Below are experts of layer 5 (counted from 0) of a mixture-of-experts language model. Rows are named router (the router's row for the expert), up (a neuron's input weights, with its number) and show model dimensions 0-127. Each number is 128 + 32 x the weight over its row's rms, rounded and kept within 0 to 255.
After each expert's rows: a language model's description of what the expert responds to. This comes from a sample of Wikipedia text that the model never trained on.

# expert 6
router [150 142 126 146 109 159 172 162  96 109 149 168 112 119 157 133 139 120 133 149  81 190  91  71 121 121 138 123 105 119 116 127  72  85 130  87  93  88 129 128 105 168 116 137 116 105  60 129  93 156  99  74 167 160 127  98 149 152 197 168 127 116 118  84 146 154 212 146 172 162 110 175 132 117 185 197 150 153 185 151  89 159  86 125 121 126  54 125 120 177 127 143 148 132 109 145 121 107 127 121 112 153 174 203 143 128 130 109 161 157 163 127 112 183 162 152  81 144 112 186 125 108 146 167  53 116 127 144]
up0 [111 190 132 126  83 131 111 124 118 150 162 181 118 128 125 127 126 137  77  96 102 157 121 127 131  96 104 111 147 128 140 130 112 152 139 162 181  98 109 122  80 122 126 124  74  68  63 144 106 173 131 125 117 120 131 192 104 161 194 102 117 119 146 119 153  87 127 121 114 149 132 139 119 210 119 115 141 104 159  33 117 115 149 136 124 101 139  33 255 136 182 163 122 108  71 104  86 106  96 137 119 118 137 118 194 135 132 110 126 124  89 113 171 130 132 116 138 168 117 121 169 133 109 139 142 109  98  84]
What it handles: -at/-it/-et word pieces. Mid-word pieces containing t, such as at, it, et, ation, ot, in Literature, alternatively, combat, prototype, feet.

# expert 26
router [ 71 114  91 126 140  97  98  47 164 184 112 136 175  83 142 159 146  89 145 120 103 141 155 147 159 111  66 102 132  96 122 123 147 121 161 147 139  85 145 157  93 115 109  68 112 135  89 100 125 119 139 161 202  91 109 181 146  59 124 194  82 146 172 114 114  72 128 135 110 113 138 165 149 171 150 130 126 146 128 144 128  97  77 147 162 106  46 130 135 129 140 123 132 143 105 123 139  94 122  98  72 157  86 149 126 112 119 100 123 101 168  71 133 200  63 120 111 106 112 108 135  91 199  91 178 129 135 133]
up2 [132 100 135 111 175 191  89 108  85 104 129 150 136 100 141 137 121 141 115 105 149 124 111 124  99  64 119 172 104  90 131 157 166 148 126 187 140 138 135 130  93  95 147  52 162 110 133 145 134 125 119 131 117 133 140 132 190 121 120 153 154  83 156 128 138  80 109 103 139 150 137 145 137 172 129  58 170 135  32 103 114  74 103 164 151 144  95  93 179 184 109  78  91 195 173 105 170  89  81 143 124 102 141 110 180 168  61 125 136 119 114 174 145  94 133  79 142 122 102 165 159 131 184  94  72 126 148 156]
What it handles: Digits in numbers. Digits inside longer numbers, especially zeros, in years, sales figures, and IDs: 2011, 500,000, 1944, COVID-19.

# expert 15
router [139 119 156 161 131 133 143 132 112 152 124 101 108 105 119 221 106 150 158 110 123 193 116  98 145  81 159 117 144 134 193 140 143 219 132 131  82 161 104 164  66 112 115 106 116 144  81 138 145 121 122 101  92 142 117 103  99  86 138 105 118 100  81 150 135 116  79 110 106 114 159 118  79 151 147 180 168 106 107 159  99 153  23 140 150 171  75 114 100 164 123 151 136 116  92 118 133 134 139 132 184 138 189  97 154 178  86 175 115 102 185 120 159 107  81  56 124 122 145 164 129 156 114 104 163 149  98 123]
up2 [110 117 112 130 128 148 122  94 140 117 140 120 132 182  93 112 121 148 140 109 127 122 139 138 101 145 136 170 205 106 161 130 146 165 131 128 171  97 137 146 168  59 145 166  97  91 139 126 122 142 112 157 123 127 149 132 141 119 116 192 125 123 123 120 148  46 158 127 121 162  94 100 102 148 129 126 135 122 153 143 133 133  48  85 184 102 123 132 125  53 121 115  29  92 151 127  53  91  85  75  90 148 135 178 141 148  32 138  49 149 178 101 126 143 120 149 109 119  63  89 136 129 150 161 134 141 119  72]
What it handles: Leading digits. First digit of a number, especially 1 and 2 beginning years and table values like 1936, 2001, 70 kg.

# expert 19
router [145 138 122  62 122 113 154  93 117 138  62 142 121 101 115 127 156  93  94 135  90 174 188  90 139 117 102 121 154 154 166 153  72 191 123 108 162 196 126 124 135 114  49 134 102 155 104 179 117 127 139 179 102  92 107 161 134 158 149 118 144 135  75  78 178  55  77 121 125 142 127 116 125 224 137 120 129 120 138 163 179 138  78 143 125 115 134 108 131 138 137 139 112  88 134  86 171 128 141 126 120 121 156 198 148  94  95 149 142 165 100 178 166 117 131 124  88 152 135  54 163 167 117 149 175 111 162 155]
up0 [197 139 116  75 130 103 130 133  98 123 120 111 145 197 163 140 172 199 141 135 149 205 102 158 110 135  58 112 118 125 216 120 134 136 110 118 184 130 109 144 159 146  90 146 132  70  78  79 133  96 103 123 127  96 135 117 124 126 169 143  98 102  92 121 166  82 111 127 153 144 160 110 111 133 129 130 166 208 132 120 136 160 141 145 161 135 165 100 104 204 109 176  71 114 162 138 172  80 123  87 137 132 158 158 105 111 137 142 146 109  77 185 182 156 154  94 103 155 171 136 138 120 170 164 141 173 123 123]
What it handles: Syllables after capitals. Second-syllable pieces right after a capital letter in names and places, often in sports tables, such as P-ug-et, Det-ro-it, Mon-ten-egro, T-able.

# expert 7
router [108 119 134 163  87 149 182 158  45 148 146 153 114 168 174 140 167 152 148 127 115  96 111 163 127 132  45 118 180 157 151 103 114 113 144 142 162 142 134 108 117 143 165 126 135 100 161 115 111 137 133  97 217  68 108  94 104  82 135 165 125  87 144 150 160 154 181 133 133 134 119 139 152 123 138 143 132 123 100  95 106  86 164 149 157 110 119 100 112 112 158 139 146 112 149 152 116 126  89 137 132 133 121  56 121 117 118  50  87 152 138  99 118 124 123 144 109  89  95 186 103 167  71 145 181 119   5  74]
up0 [110 139 172 160 148 102 121 117 140 186 162 145 141 140 110 188 164 184 185 123 157 141  56 109 118  98 168  58  68 105 138  91  83 152  76 115 153 165 149 125  75  77  76 109 155 130 134 118 129 166  91 107 201 123  80 149 154 123 159 169 137  58  93  99 103 151 124 137  93  89 140  74 139  84 131 143 107 166 134 122 107 132 133 176 183  98 102 124  75  78 140  90 107 173  74 108  90 115 114 128 104 142 149 149 156 104 131 106  92 141 111  73 174 113  84 106 124 141 146 147 165 117 148 149 158 117 132 104]
What it handles: Mid-word m, verb endings. Middle pieces of words, especially doubled m and endings like -ved or -ed, such as skir-m-ish, accom-m-odate, decom-m-issioning, 've.

# expert 12
router [120 105 159 109 144  80  98 125 157 160 104 134 141 130  87 113 109 147 103 140 119  93 103 160 123  97 116 171 114 181  83 121 145 150 122 159 180 143 102 139 113  93 152  56 100 113 108 144  84 115 142 100  96 149 143 124  91  84 110 150 119 125 147  96 180  88  95  90 124  90 151  71  92 166 151  87 144  99  93 152 112  97 104 149 154 162 144 131 138 108 155 161 120  82  90  90 142  61 103 153 150  89  78  82 159  64 105 105 101 139 159 117 175  83 106  86 127 129 140 164 168 147 128 126 140   0 139  78]
up0 [112  68  94  70 138 123 150 182 117 104 163 167 167  92 120  86 175 125 126 107  81  62 158 105 174  41 176 135 141 145 152 115 149 171 100  92 141 113 129 111  72 135 100 152 113  56 167 132  66 148 114 111 160 139 134  68 125 105 117 137  99 129 176 120 127  85 141  90 139 114 127  74 107 152 145 136 136  54 109 131 161 117 141 119 158 155 165 135 131 200 170 114 141 126  89 122 135  98 112  95 185 135 189 118 101  89 104  79 108  61 103 127 144 131 165 140 139  95 156 142 110 138  84 128 162 167 102 121]
What it handles: Second pieces after initials. Word pieces right after a leading capital or h in names and words, such as H-aj-i, h-om-age, U-v-ular, istory.